From a checkpoint of a small mixture-of-experts model trained on Wikipedia: vocabulary 16347.
Below are experts of layer 8 (counted from 0) of a mixture-of-experts language model. Rows are named router (the router's row for the expert), gate (a neuron's input weights, with its number), up (a neuron's input weights, with its number) and show model dimensions 0-127. Each number is 500 + 40 x the weight over its row's rms, rounded and kept within 0 to 999. Numbers have three digits each.
Before each expert's rows: a language model's description of what the expert responds to. This comes from a sample of Wikipedia text that the model never trained on.

# expert 9
It responds to: Labels and punctuation in infobox-style fields, such as the "(" before Gls, "/" in Team / Apps, UTC, Population, Website.
router:509539495447509522469434509497538546494499525492559565509542475469490456534510538512419534484553452506432498460468572540519448432493478500457528510501488501537486532500525488428541510473529530472484457594463516548557529427504464557566497460558510489442485555520439518454474403550435464517544532540492451542440497439528456473509461442570515490556470476541460543571478450458537519471520
gate0:462499451522466504516476503480473450458535430513476508394441479459502517608460539486446479533517572483520517559504533446487504562506549535456543484486544494477457553502401494512512424469474612430451543523556416555490488558506504508567478474500516507499470521501462453483453464544559523461534541501449470527507525468521519577452485455462514502485464460525516483508525506554507535580481
up0:514522537450522486476509516557542513540422595547517476544506464556527473432505495522537578469545436479455456459509532525508540454512486454515460510531477490521462442540554482526471512532487490550554416486486535451503440390470526489431522565534476539534512473530512546483575524456419471518499474496550544474477462477491461476594445504534475442519539533488388547502479508498466497480480
gate1:461485510495471541454466516514502428547455489397527523457563447531514534505533492514460530636501474481531493495481555455469434539509532572511492514531470500469535506448458468477553550401566529545542509512506513479547444544494494537485474511458530485545437538472474468525474515463534515497565494579506436562514493432559466551484429492516482477521451590544488510501465512461441475456498
up1:463458457535581536548487431508447501379543450557534520514499553533549516388511461491483478445476484464503521515490497534491467500514432506530566504490461524507537481551505463568501482587499463491505522613504508497457510507479535490484501493529546500456517467476549518468531510487529406485468441471416535515494457554515500480491471467566424540548435535470585472507455501489546464496515
gate2:461506525459499546500464486526538453509480521499474540556515516563462464504470460504461425536511550562552526497481507483486496460457395532493503486540528573495482529515503509487486476465529524597433537533436494488493535491584561486494466448529585528505474541513458524504418515396479529557481468481544559438449434503513473434536494482497507475566550526485448548496576553499462443470442
up2:501491512511442472520477525502447560463596532525506512514465503481491471533580485537482595469503584593530496560482527470475545494481518523503446490479492452570519501479522510546477482493444536444502481473532540449489478509514521475536606518473579467515409464541500462547517410577495486573563545490507468419527534494465490439502490482526489423486493528450471527474456440492554531464477
gate3:462498527540444477491515509504433509489517463575480485487510525452476481536417538479517507529502422510480514499521549568504551510452501515500475576461566478511523523505464505451529432412541506559597498487504496512454490459464493511464535523562448486482552461475478514469614410480467477501521494479492427487483448508504505586515398503461482473492450563593499511494553458539580496516519
up3:475464515474506526529522586514485488456529439484510412482523489461591545477545456539506496589507492484527463490447499501484433492524473506513531569523403505496514447508494515574528501507483489516472487484467524494510525513443528490502490520467532522459471473500549521541481570497568529482507411495672492467489580457483502511490471414501491601473541489474533454471462555476447537501486
gate4:495568510465587571537457503416572535388488515515478472491515562438505470494536480524409418505470483470434577486490497474473496526462558504539513512525516534448530474439482447485472438555479463491518515550465563495501472510440424509509540454480523545476468483451502540488553468524480473468474492548512489501522522473584519474510398565538541481534460450503518535546497518556509502456527
up4:529450494545442480406524531617403538544494482528560503510493447518495509486518504543501587468562494510521506520465489461536515434524533456444515536457481452491508508556547516555571548484474484480543472452510457420494501503523522439462434512444477466476563467545559473496505475478506514467465478483524553472517479507497479549504597422544425505480540479549427544492472505501461537542463
gate5:531489516573585494472504545495582466484536456541492494538471500520460570464465529486505537512471512494446571571523536552505513517410511485463488458444435504516518566509466490446494510501552447467536569525517505487494496445428560431520414511529463468508540507488496546482488485510481455481514526458487542453430520428487472464479511432451530462528501530583554426464539552529538497599503
up5:503449514538515489468549488565511506497526429442542508508538569539539558487492484477451593481519429455442455506520539568538474523438538536464467450458533524528575485464452518459513515463542469458519488527514494536523489450487490478492458551483490492565437511543515482489503521572506441379545498513480506575486488475491494488410561444510571451502482563503488445550445524479526514532581
gate6:501500487522508467533530488517521476444497475462518450485513437454460518462437532557542492559537544547499475517462553495536512527493510546510453529480515527446553548525522423502509449424435535555514525468531600527507525492587520458511494467490464486513421518458521550558501510481488393569482522429484464525520540510482488521524396470570574481449543482571528531458520429448500520488462
up6:539521489511480477427459552535548472488483472535533471507528426505502519479506487515506536487497553523420467481473511487507459529495520504490420474511505453476609519506506494437518461425481520492466513482509613571505507483560494547498478480509491490463376555450498516573486522587481438538570541467476519553469549502412504456567464503575544481500525505589480485484501484452531527447472
gate7:527488507503468460438554502471547441453496393480478534463501466420474508454431462534557451509500509535570524464536468517501473450485506468519491491504513499519480504524483403525570412425524497556626522502543489450505525569591496470508492431475542494523493523513540535500486571493529508522454506462518523528491526559495515586533453461506539501489542442575571494530484513472466524497463
up7:485477527485453563575539496545450551494547543513450438526505518591530508575544543444526518520550486477512499574457470408492516570527512471494508515499570538445457466465476547495480530587427459479492505471477545525440490450448492449477513531483468442524492458479496438492521480428538516437526445499547471443566464494550553464459525568476478497476491557453501518438561497527512466481517
gate8:545507497478493502477435527563459532506578514498533503498479489418492489477528543495516512461561428535458517414557537495561540498478469544497531498529494549522502555460395502468479522452409500496522505498451486476580526448578534512518475528515465569583451481407493438525452477504477513464523452493522409505531442484456499528497489434543554506486543565503454455531536505497571536516516
up8:455531457510506503542501515402486552466496542495481469469617493508483552473512488507540558498477483527540471498471476421449511437552508535499480458456508454496545458562453496481470502445471566504541451419521452513463534476510482495481525476494576442538509590500516597537591441527466443545487489496510529574458469492549513538466484479532500491510533564552439508528568493502411504518496
gate9:488474436411441483493471501464496506534413477491536487437524504454533445445493444469484449544542540426553533547503509547509517546523509491460502506474496539496502455420536536511481556538460447500478476513471526474535470422577572502475543519542490537519583394519561466478504505431492627486511508513521524483546583521503522493512473490469499584497447508498523560455501522456503470473500
up9:507576509486517536521516526546467517494583510483454438481401508515522545558516633537490456525524451511496509508470539457440505474520534503417519546516476455450449521522459493491485468525483512483532524508478522522496496520475473495515501555491500454498456507447472476538503440515557473556435466471515518443488405456525475515542440393550472413522461589458528485488530485589545525501525
gate10:506537516546549539491472485453566549490436553519402514526517513421536523550506468450525482445477509545524499487422491496545538463474415508554586503505426495490456529543487456485535530450535550538500494506586491550489515507462469523465490505491479511447490508541479540477506464574522500545509490512556528464559408420549447481431493433464478548523460452494517498551471417535518550533479
up10:455495484532524513486532477414448467503444488490467464532530434520536507449445509527558396545541477555552510488463558445508502531549463503626533543456430459482516537494558500519524573507490479507512491538528495483452397559495421515472497431477503519480489452499491561498499552550517485485490463414515493488504477521392506462538453515494503505464541519481497538552509498527420553514538
gate11:543483494461504446455443437488564560513465565480489502516493518528484508475451444565470524471443531508506559527518493570552522489494474520510440456523474475484549543496508438473500593401542499497501509501472489482469544490498588462492490517531458463464501503571446460519541496476446491471490509519555419564528434552553500455518442533415551480513532538506467448526582455474524428473573
up11:489516502477507535455439437543543503517432526438499521486486597481438502507497526558427492493497536521542422604524516457474426484567496471444474461507521493484531514482453491470561544473525488487520548555469474568517489546517492514505460544494454511615535513544447487517508554527477492536432472552490491553531513505538500492492479489423495479507595560450479428487457470531454407488512
gate12:517540491504523507487483513607528501557524498532439565469513497541566528551500474525480506544402456479451470515456465512477478470471430505633444584560461538544541469505499507481515541411516429453523501558496524534487517473496522470444566531449477505468534497472487436457498499527497498484529462490468511516476480595518543514486504402502510541521501515405526434543488490547502489494455
up12:530481485533520509469484538504503558512476530479452572468601487498521504426487546561473522534412516505450493459452510566540456558490414491568452506496504526523446502475489519524418534457517395505482488561516541542466467521538538484529551437550544489463501487495478466459527540463474475506513397540472497506450527537461504452421493504467516597482562483448529445534537491514553523465500
gate13:535508526533521504431466453545611537524446480513495451465577475467545485523495487515507496436502543450441513479568504487555468561514558555511480470439459480534506468493544410479452473521465543453511476578511542581507520522479499493508446558533496458455483489535509527500517506482406489393503456544462489513501483508483473580471500541559519525448520500557445489544598502515501438481466
up13:597527497462465505526470486584510395588443527523504457523500500456496466530480515537530474520506521461528460461499484481550529477525562621498539486474457478569563473474487474455519416483425539495450486579536524514503484510498578504470446484455523500460472526456434496522527503568422537448522467458448539519563521458537470539492458487564548486484503545509546533523490523546543504484479
gate14:502479502543520447426532579478527540433472585449501508559473531531489490469477474552451522517472496541495541467513487560486544441483511492443512549435611517453441478532544521519550455565481480460564549467502606533491512429427467481523484485446385450483516495538501537501518504504509514442492527502526528460526521509490503495603506459491517442517454501543528519479492480516543529428471
up14:540480440582468487474468527520514600465521465456497537492500470484437529525490457498427559523399507557463494459514504534520483466457506532460459464466562551488528482502511559483491455537539552494482490549583522621573522503443508494557476453467482398445509530464501458478491449592518513488529503537467494452560483447522469508487527457496505507559504509530508548513495488494500458473592
gate15:497471430506591518556523458516523536471521516562496461591462527466497486544511532445514477419453522465449533504498499556524507472548505445510512522517472516525550524455467542442521463505484500500515563537547492395500483463554555507453453574469531466472558487475476470413489524501507520566418406501532523488483476451467438447503548516508515605519526492554552440519494537492482540459513
up15:525525440487513503474406495539532500521478542534526467568507519472497437483556549505438570451496461501499441504513477573499518460522511558443529551472481549513548521413488542523504508485505545477441501521505592409524532485542529598525451541561532525466478558490461504412507496526489474615484520505510503507457459430453466439524478512499515552570452501464519487520479504483501586511487
gate16:493481528547535557590523507505468492547487506493434533480465463452451517530471565485514497500482555510468470500561425511504503532492434505513442514479520587464464523490458576464489420609465523501537512478489529527450499456569439479519552457528446415415498485432522525402507560505512494466522537498422478529493522533474470497494485515457511530514467462521608506498496531561547484514465
up16:520537510505532488531491517478434508532523569518458502502481471472433453553528467467411544450456493528467458487486432517537544480454426512550449521474542496480530546569460542508503392440553533494506520548481510504504528461550410539575559478520551444466513519481442570482551506553434510497502574505444519546501453519473417462493461503540526466543476486469529561479495486486552539558470

# expert 40
It responds to: Determiners the, a, an, his, its after prepositions like on, in, for, as in joined on a loan.
router:480472458518459478504483463504500492505573536485552500551518509463473560489462525465469441491490438519456460567482471508610443541509475483475484499495528531425532519501529533528508483518479498547524469503505445573499554488564519539465570490408574398409528506492472451461510406503522546464546427546478510529489487550531443546484458556576480433540515540500501555493483483472525504447516
gate0:511500481546456481560437497486481599476459505516437545488494457550500522559523482509519469488482450603431471536488476518523518533472469516495465484507508546549532511512524498478527407504476566469452516564480555563473566491458490487595524467507482417513484539540516479480443476504539523533456544552447383525506555474543485485475513512481437467494482456509425487530484374502518502477529
up0:540486536469621490462514544497460479540546497504511506526494583483478487425484496531503539479457541440566560462539506523467458493533481463444547436487439489514468591431417506471448511491535459486478522491450466406567563457500553501479508550508493514555527439500471489517511514512469441413479525505481543444413408484496414507556514487505513521529529516525527522488506489547522523488482
gate1:542467470435473553498474461508491541467451494495560462577468514452480457485493509480534455543541485534511468557488514555477513518500435511427531471545515521475534493480503467516558452512498446415528487491424534520554522459494517511491528544452536491529368567516478549541600487454465499488517476505525558477463518556451542490560525512500471503480537537438458501495515456507483355560518
up1:500494458503484484508502537543514510544456513413481519480531485484516516489459565532446599531457452440459474459431490541555486474459548532528532496443499554545476484504498508509456497474532501528455457533532509468453520499459529502499416451497465542530559389531532493464427524534517566489485506481513468529547475472496461510432523452471516549519496473556544542413402609531456532466554
gate2:494515482447462463457458449478541467414470503525476535528427483447502461537490487456488494457501557500507565492512534493488453501524530464559511507583468519516430573612504515450485504450513480487490577557504504556539526522513490467529515456495523477460508559529492543457528529517431462458502507568474439498463492547496521521592542507519631521514434509449468528534487582515547479453450
up2:532505555485523562589550543561407529544517502515519488485534504542463484468521511580497528559570454465498446543439434490498509486493451515469469497454493442439560449446475459498495539536496511499488470466471516457489497481451467501530444557508492502532501463479565474516480526461599508533516520404477540501520529447500461471457487508476390483511560450533518490446546407534457514531565
gate3:478441484496498585563500530499511548465414493581462471484506578497460436561417461494534492512490592559486495467535447438468476566531472530461551434466540497500497451528480532471518475475494461500560561471451509503533512498488475486600435476465511499527421503494586435549486551436437544520520532503482494474458557563515501525445522502498523522505506494510468553497514461574491533489527
up3:484449467493519550518446513545546509461464512515444474467513557474491490540469457521502480519447517465453506479546482454439423565527479510506518481401508433532515489630542560496499478439533475570498532481508518513467549495463495482511475478463528458514390546529535412520439475494450505563560529552511488503470456553482461527426544507503580456549477506523481573455526479499490521523561
gate4:438510475504523560459441445485516504430528527517512528582494488556470462505458548509561512476567384436482500481538468511493463482470474509455586526564462464435509487441429432502480474509418544500513494521507471494522521504479440511515478523477470564539558562586473494486597516503467430464499493504437529486500506516517491516554498483563479474517562457448595474554509483520480483511463
up4:500470540478492482519535484525491454511472479471516434478568501442438533530535463489477468554490522524572447446494520483550515562563519518473502521438490541529507420531469534532560546512435408483478441460495544646454464500533510488461475505495535512480436556416505497532445505512516504440511476489538479465526518521535480511466413598471484583525412516521477527528515504482489470528519
gate5:483448509528464526513442521508519540481525504515527503535470507446473411480538519501411512540578607523482518529464453542462509475483529453485449525500502508504533450405484545490524433550478493511477542569432536427535547495442570488490437544544487535497459456483468555446566473546535479516408507434476482518496472467518534437456533477518585458541498469551517514525457543482530500479445
up5:563472481563474502540437500463515566486468516527540530513538467475422422495540490545434464517593499523501502585477439515459503536517534542489510443489511470495531465498489547469520499500487448525515525511448509439598479460414506513481476516504498500533533454494462505446537507528449501588402501438458516527473431507567461439501535537527483499620522491482483534534459536515456429519503
gate6:535461500579448509458506530505565557447510552480455529500454534535487425511563511496521476493432497481500495495492483490532487484554528489622509458483466451497501543465553389492518494505509485496533525419530494454563458556430457476564506452496466504476501539530503500526469497552463510541431511514572459521450594488489529555454496532502565485419513525525404523507478571488509454502531
up6:526452510505489510473485481449547483475471553538534483487521554544498468503583494490469420482473496399499474528542482511516483481504549535523500469522450447543549540456564435512498465463587532522572489439524457470555501484485489502468472488453539467456539520538488466427431511567478529532444476534516617512436549549450475568491470532520503470488501562459409561560498533475479491507556
gate7:513474533483584522558493584475504529529486535539425429500511543467472433498459485518471523509540530484480510507387537508496487496491543450447493514478560569483503422493464503508570571460501500538521493511539485546503511381477468467487529481490468561486560435546530475500487451474506517521507491395464484479535456527601426541469502506520471541517467500547533572472449511529458551544496
up7:563562493532428471451580484471537457492532430484554556484457485592496522504489558528559466455506477467489535489599480566529499466467492500584480461489490425497520628484571434471465416427546553467517567535534499486508556529489508515486503490491482522530469488496470552528554521585481475479513542496501521482463504473447527498518484456505492447432545523509489453474502506467468487477540
gate8:489446516468521518479498442529452486479534477486475578536503444488556393566491550488643509471428582539536450557512484489429502477439492502376503527520448500449522483535497543507509435533464429531469510527452463515501547506569471514530506521485490492564494499483504576433482511451549513496496478530453497459529511510516560502509541458494510536495542521535540454481530476491534466439542
up8:520509523524556480515520528482463545457502499567481467465438504513422589443511446449397497516539441549477515433493467525521484463519543501527611475472528529506473509441501493500492562514483508469508557435562518575524453467411474499506506496509469519459482534459521500626507526505459433481579541456544457503476468541495454496535532557492525444483470495488503517581492533517544514531451
gate9:501542503541540530553487500485498427539530473476505532425531479522454503510527471541538524482425487502433488571500486479432489494431532531504552493473405526521479526526483523489449517517522440528616483506515478517469465534529431565509455535474521524464560473488521540419571516497436511570567481446420447524510489485577476553467492527536509505524541413507484463489518490470431431552506
up9:481521529403495491463593498494516499461535527481508534521501506509573463444491553486507483511500522540592507475446529479549553533531516513519439527583585433493500468469551473505453484529434554531438529490443454426500516542403538499552545549455503433499451490537469529513521475569523474537496513494546543500445502491461577479488474499584467438476500510476526487415477464465516544474466
gate10:469435538503527521537491597524527515498524440584492479487450429481539513487461480436517496492551550544488492548463484438537532516513518458384487494500463558474467476471474531490485459540461475427527504527466506504519435454483520444519549545493504509497463614477499464541447481466530510508482509447573460452484465529514521485605496542599510441502522518505473509397494442503482447496512
up10:508554511492517507499509475495426548428472529527472450487564501507471462492515533519471544516527439478476528510508571499475464491527507544545474561557454399511487528491501463495525557528515570446477543485502495427505475569478414552550487470523459496501574476468563629465514546422485450532492529532579508491474515430460531485392538502487461521495532480477507495592500518487549528516488
gate11:578490463493416517513486427470540516551494482458479475489517482486523547501568515497468556436441512371527493523536552524508451471480502529550451479493518479508491551465502505498533606501492489482472424432466486588476511499545472514504516470515506449540404480462497578493501514543467508495572465590520507494435505499490462509480456481465568522513460521563493516547469498460575566474438
up11:484492478550500526544490488488532500495464563530478511472533534517417466544480454483471514557442485490431512548490498532443464462491549450479592459470446460498477497488442518503512488562412521498491478549459496557532547485434476479616457482537491492474524586503496554512546439548481462549513551537475489545474560465478514465534532502567563474512495529450503387553487438528572523528528
gate12:435540487501454473542484485465508452482533524502519532525522533485523461525481472555616514580522517541468467508463546465465534495476544398475493542521469548424499516461468460497533506518446517511462486488517459574379564472502470517504534540522528482507544494582532557438510466426469478486534481497517491522478471461370494502524521529451503516509500487509598492586533497432524533480474
up12:539460483503502510488497502584526569497488496469454495462521494503462507495514502452423489465453486515502486524517428502554524530526472581532588452438472426538499470565538563527492552476504415516591480505453498458596446486528516493484424469434524494482451518449509455491497537572501550493490495512478541463515529553607481496482468476492530518472566508516388500481489520556472470524561
gate13:492478490447483429505499470459582498500488503559538580565503435512530453450515510516551484479491618435617517506510427524535523544530484540540434463558506541487578515458488485472488487499569434522488484499452511527476518520522547490484524478478515499499436516507503519483490465576485510452477482548422585514519467480580533462463432491553498463503530491484480546436525438483501441457473
up13:508460482492468488444529502452581522500373516499523507541502526506508447516533519559493451531471517485578482519477460529527546462576521500587463454485509472487573518571539431490535567453576474575588491491521512462514542468522500507496445448500550512498451546548470433432472454531451527461468465535472538464467500551511519478488478536488492471468534544500476593491524428523453457491474
gate14:588489501540540453543479497472470565547534494578481550451517497500509502557496490428585525468450559483557525548498455480458534452525504481471506471540491480557509585422429512515495437523459498489541488452484546558523479523518464499484584523506451525492533529453466521466486480474479456502497469535505508464486480471489456545476453601489476537563495495497418433553500414469588475560501
up14:540521524494455464508536520497535531513508560431525571466556439488511391505577475533403510485448454479574492513496543484500492573485592482559525500554474482566539492497487488501533529484483513466517515499380496575536561471455514501530479443506477451458500429494469496460494480567527489432456519537476477515456538403453517473490524434580461491528489491467505515465479504527494521524460
gate15:496489495511551503614545576437553511530541532588498497453515457477524546480481448458468518449547523568515518551526450486519556520440485533478443473479473447525523450390507561519447472499483571487465451503488509530471483506451547472480538541538487449444486530458522461571466458526494532529485502444418445569555492497543504514457444532480479494510432473508432491469490462513451512553514
up15:505482478472440496482461478510469489469469485505534526511513595480475443476496489526552433519503514453433501472483545561516444426493507475493526512483512479512541526586504476497556507479516384608560517533486490452482580448590501507462455458472513549542497407484447500463517545478498465514542496533514511471423480547504502487528572523505493527474564583501601523575528479488541494516471
gate16:513503547508470568486501491519529466506552478545447428493480444544541514481485483529480473509494525474509475518565461487467498546531575532493483479485460477488467510521500478513466568571558506464465451465544540505493479476407507506519459505488499469521482582538517585619524486611502514482438511510540577548423516525447490495540444501538488478519464461462474511452499638458477499428479
up16:476499452473502497470510534530452534489498468479508610499476521469496496546495530490558569468530522564503543457422553507542491483478434472510492518507523557521433456522486480511463432403411508496507537579515529536495544521574514495478512477506463499515517480483504458397542501399507499495504476497453468443533486473513514537530524457430538528474540554630511450491517435506486461565455

# expert 41
It responds to: Plural nouns and plural suffixes, such as people, members, games, and endings ers, ations, in batters, daughters, RBIs.
router:437499515520497546503495510507461511425501475533473540439486478457545567561493615550574502525547519475510453445495517420542528482569475487512538473555450447460450462484428431526562508534523560493494560487499484534478446482487517524562509530572483487542501457483463550511525565472441502526519531458562504517443450457487460437509480498441448527529458417534557512506471441473520460519523
gate0:534550525557571543458498479553462496508514487476444447521518478460495430499445486549500571473430581399569462490523554503459535509437558495487511508514528516568487543533492514485485596499544479489445461511541482503564535522510485437559484452560548482512486483443444528475483535484526479486491560526509431499486438554546485437415463560469531520485507474538514465527481449489530585507526
up0:482523538522582533528557442497444502496587546482463488492517427520512422481521531504516541427453569433543508427512545446477543503548521415451500501525525535515480527474504520527456542507524458445404537494508419465529495512485466478583517409523441516510477474514432570509465549477535529489509542514542474519492455515420520410536510533468499488474536505467530507510517415518487502516531
gate1:544578534503471545472492486509455473519434488451472502493507514594531519409389455551533547532499460490464467475485526476510554511507584561472503512508551495495506465499522506489477474444526410520512480478513462448535507535461454507445564477496496573523568529520480538590528541463429436487559515515485527500536451518585449476452551562540447513488471518497536431540505469514516474456455
up1:471553483511505518533507433475535508461487532468547581481506471585577515536477546522547441503519543477506444433495543435537580445533490475423463532543485472468497466501508426530498462500496474478525512544422452531467487549442494507486487532591468493596448514573455525597505557485453495502583513469514541498522464485501471440476528464484438534486473481541534448504463437477532516501534
gate2:541439493475504474511479476397525519537436538481474445438499529626522480556523502462476496466455542463505569466533526515488525484552445494552428496476539476420523472477524465503445525487551514467554481475591452520525483551556431589525534448525487509534562543500525509463462495486434521465478468486476469470476464553493458465411504464537549504494457488521490495498546464468558435518465
up2:478499458508510529533420481587485491538537501524517499551475456430471486464482488552552530475542464485498444531513517479503510518457547558459548482515515509504511508464489545492527503530474442530471565551403484486480464380428586495491537576462490522435452490547467457516573481479562467536529589476524479509500495416549503522540490541470465528467520548530512505502452458490429557583501
gate3:483516486493442518515463525519473524531390464496540504507571514468458505503508527421516457587493527528554473494449505443468477458502501441484538531559505490503453455492477537508467511502507449505571521509473595557440508586503518512489387491574540504505443491470495478542537621537442515432507520448438507502529477454510483509491501461514460435486436466475479567499493498535582531504480
up3:457499514506578416474525420481523495460553534543474447499502510541529439478486475504455525485462485444430525506507481549502516548529499520510502521425521473525540541545563461491561468467495521441460467497546415454560487425478474480504583468429445537501555494542493522485464395495598457544483501543492497537456559513469565494521521529523513550473560543495493467503549506509399480495519
gate4:493511495559470484537514577474548467510448535578504548459500516568504595462460532471466458443479539544506493491472454416449507561530554474502419575532502468493529492483513464475577461543558503500562527443483511445500479472510583455439502509455508512468506501503502502519478543540486567486548573565464550478513432589565476491510560517528437471512488463492467418488516486462527525509508
up4:531557550465509515487573518494429552537496482464508439533499499492463399483547473509516474509480508502512528540507542591520522392436473447521563485424506521537492533502502541488398535432466454512465494519533532553475497544523477466546421464497431496512496510505470475507550483459468458476410525473544478507528577454454461499471469458525581555445529503536489525511527523564512522438455
gate5:460471500513473551422518405502501480499570506469532475564508531551464469468462492505520432489410554487523495450455513500482533550502463542525550597507523561463467481526492537518516439486492450471442534546484498515541525556497531470486438453452455504498441536591503484452482483493557552500430568497471535446524608548429547505432522489484498539434446563503494538515512525514494484511484
up5:578532536529537437507490486613547469452515477492447510462465500450506446464506550491507507429538511509520531550440471517513509487445491412490482474573492512537531561573515468493478479510409506563538560502508499433532508542579488474450500510540496545456513550419503496470494436521524464479476520481441414528545485516513606530544439486528508438512537488480487484529552516529461503435504
gate6:473443470491494502459517507549478561446451514458557554493510542534524449450545535491493534520523482537478452469538450525505476465485508490480530444514391529532496510455532494498462483490514513538531568552396563539461505443514496530475533489551514543553551520522415473496446519476501592504514525450499465459504557514439449569606516459447543562473436537500545542537485419485520523527513
up6:557514477571566459477434406530531460514503532617488487489462532432473516493473490567440523477504578511567528543497570493488490511485516563466479486466541513451489490476492427529521532568512463553540436532505445461526474467575522431410551500478524517473502540443489471474459422516574540521522491487468467469479440535521467517517488536522501483551536516553478523515513485444482434546487
gate7:481491500561458547526499485531555479491470516439455482574545506546489501524504492446471462534525544468519454456547504457486460535462519609459495522563495525604468453510459489507572415484518547532484532486501531484418499502515531483472428504515453519519442451543450470525470514533475486501574518528540519529587483486456556441503474436472523535467480502500507573589500383455508482513515
up7:479438491495471484479480567421483532485515480540439565477464503500549525479453583490502536458462494538482514455506490514532507504568530474505559481441544433436542454481511527490515503531402392547509586544550515489583537511462444555495517475528430509472509509486493516472494485509490441510464485492460499511381495429532522526524562511488506458564484520515472482479477601540483460566480
gate8:552476495490465492491480498516504503468504508513457519561429519501553516556516513528518493533498500423489562511571437564543551487439463504510447474465510435429512507536492536469561471537455470453516461485471426502555541477512489565516462493511554457523509442595548543439474443508516462431474485494561489587401481475475523486496444511488489420556471441561501466485482553475547432545502
up8:503512522481476490466453480531519496458499456476508515561452520529528483534520503477499552587480494445437525552545460556537519493456496472537478473480494435439478473535531502498529491524498494450469495483472473526529497467527483551537428481499585441549508423643557554449453488499528485407506467480569460580449523456417492540520463540496477446543470419567529470515498554471521489528487
gate9:487503595422418453493500468511565480422515484479493482549544516519450493508419474459504512484515522516491531522505457495527528536470543523602459522488547498498522474545586553496564464489491553446488534515449455454479500512440466503564456582448471423435411438522555471524493547468519481419463481514526476515512513544522544527516533523495571441461526522496492575456494513511548519500503
up9:538462483499488493499535515557421499578507515514578511462498514447469472445513459457508521486493420520448530573529512540560478465516466496453563538553527562484495539513508473474411505527422408495499526513506604488531536486601524454389513464482473539480566530442465521491566424513525450492463520503449519431526503507501479510516511479556488504489545559474474482487509524497473517459441
gate10:528557478511481471491497571593510499445488597504435484527517487439549586519541461541501536501521451461522523476501531531532494507537504565497468446439466423549508479497456582501449482505485525510474475460489538503547508466500472437413456493457562472474490555564538489557445445498388457494514476450570546514451507472505471590469446441521530492516458507535497490488470500536522535491472
up10:507446473540503523551482395429503454569484473456522505455499525549405504443476537492478454476544519558512487488492486531453538524419487494506490533562522550503523535471553417498600500475471488464531499554485489515466550558457503522519517502528380537519473442414483507507477504512571529542529563540436427535548504559501548473478528488521474539432546516492522505459502530512500459487539
gate11:495554493553577494515455414481523443476503443490564495521491527469468510524471506495475443540479545455513459509419539469496458533434509582375518532496479548538481463510499529517492506534527456552522530541481543465524451525481526437466470485491550543518462578564511500520489512507498470546446416469449547454591511544519501522407516455480440526511503510453515505529508447517465405492535
up11:482477522489525485561554500383458480523498561504465531558386440529504500458406519475474454494554470560534494505482480462481565495663512474494547549531536558467534507499449540487535492496465466550452475460499456526497465516451519496514505486490372505535496454477513486519483513448526546464458479542513521501493478523543539476568524506537526491457532494515496466474554515503585497518501
gate12:462523463544534559462524409580553467545463486463450518502450516521461570521469517583522484522533534494473447470487514431489536519421531521506524477479474480493483477561459453509546579525573479524495491440481541569425540539453572450516462541542504485557522494475500517505475515508523563533541548476509439461527486513525520482470488543455461544485480360519537426494516477478444500530522
up12:459554552480507469474572442603499466472499546434512470488509493442518461473584503476524451480516529504431463514451500450547529469444540482530453506498521468485494525503482490489484584494505476387516561459458447532456472526462528506532464511451490448526415449507507543519548584539462491451494620516550547472557465504482484531464573489483521526522489476510455500487545469454492548503565
gate13:507600558457518518611519543521477470449486452530441453443538528495462515477485455509520510432555424501529522475530457473521491437539565520529485425507553503484488525480480539468564478435469480556557447497499521447488506499487484488523517428377492594455528521483521502479553472496528459531549498504517449566474464621533512488465477535516492537497506531509492483508524519515556477533456
up13:491509517504506513424501474504409478551497486535505517502470578525513474432504477488512535535522421473482529495449451420464484478529505503538575468528544485521443470475561479489486472473491464494521482509582512515554480474485567523391561459452499596504585573468486494540536509507401459497571512456442534503514459553533478504503554590561476502483502541446508450535532509487512489506439
gate14:520522505512544540555519454591534478471446491520501523504518462503506474470460494551527502396490525479479477476587514515497567477484450514383499533520487541492529521529499589505490486493453445481473396520491464479492551493433535414573500484496512518531454482521454530531515519490453509504457557478471530559528553515475487495473465473492497556462551464514510402552566449540442489435581
up14:506480455510502553538560479547514495470440489506500545474526449511534484524449516500532526489517522501469498480565509528449590559463410519400524484547474479484480486525514587523455486508511489490434488526517460503484518469471551433588468570490494527539456426478472580531476529511516562518435542471457531577534520524465529460467483463480463523521561439447530464554530414482436482443553
gate15:442538501485548471476485452478464455497590561493528413522503501554512502477449477463539467481560469497527442455563489399533481432512530572467547543537516481459550492501497524490563456483532573531472517470488429426514471499497497550479537503479534543483525561608458440542437408472474537528557479474549547494510460568457497540467547509489450501466531549457478512524521492500508471486510
up15:488476496517532466502490531578601546549425469479499605506506579480477492540496531483464492497487531522503500510458524543528507503442477418558475508498489551522478482502476452503516484513582567419587539536488562511464516473546499461510471506522475512457505471467474542464481498434557396444527574520495461440431532448517481557498442429520514485553501457565525577475474499473501504494516
gate16:511509497520514528510449543504486538481533505607472515476508519464551516487492567523491509545535484439475481498552512501517498465546519555516548451480498503415504516559452599507493399485382443513504442419490369505552505508427462507511498427495524513536576485554516505553455540480452471512476451460521476547468444556464473482527449489466502526525503475464478493548494548521504540489543
up16:475519468456520480529468534507448536500515531513489557503480499494531448495518601501527538582573462452498491503473505467480460464508434538547555490531464508403468497546429560509483523490409500502537502477491388552533525543456442548447440435494524519570575458541485487554438533511481479497487491461448449575459528518489506468542453422499510492496538467448498533576486547482522486503528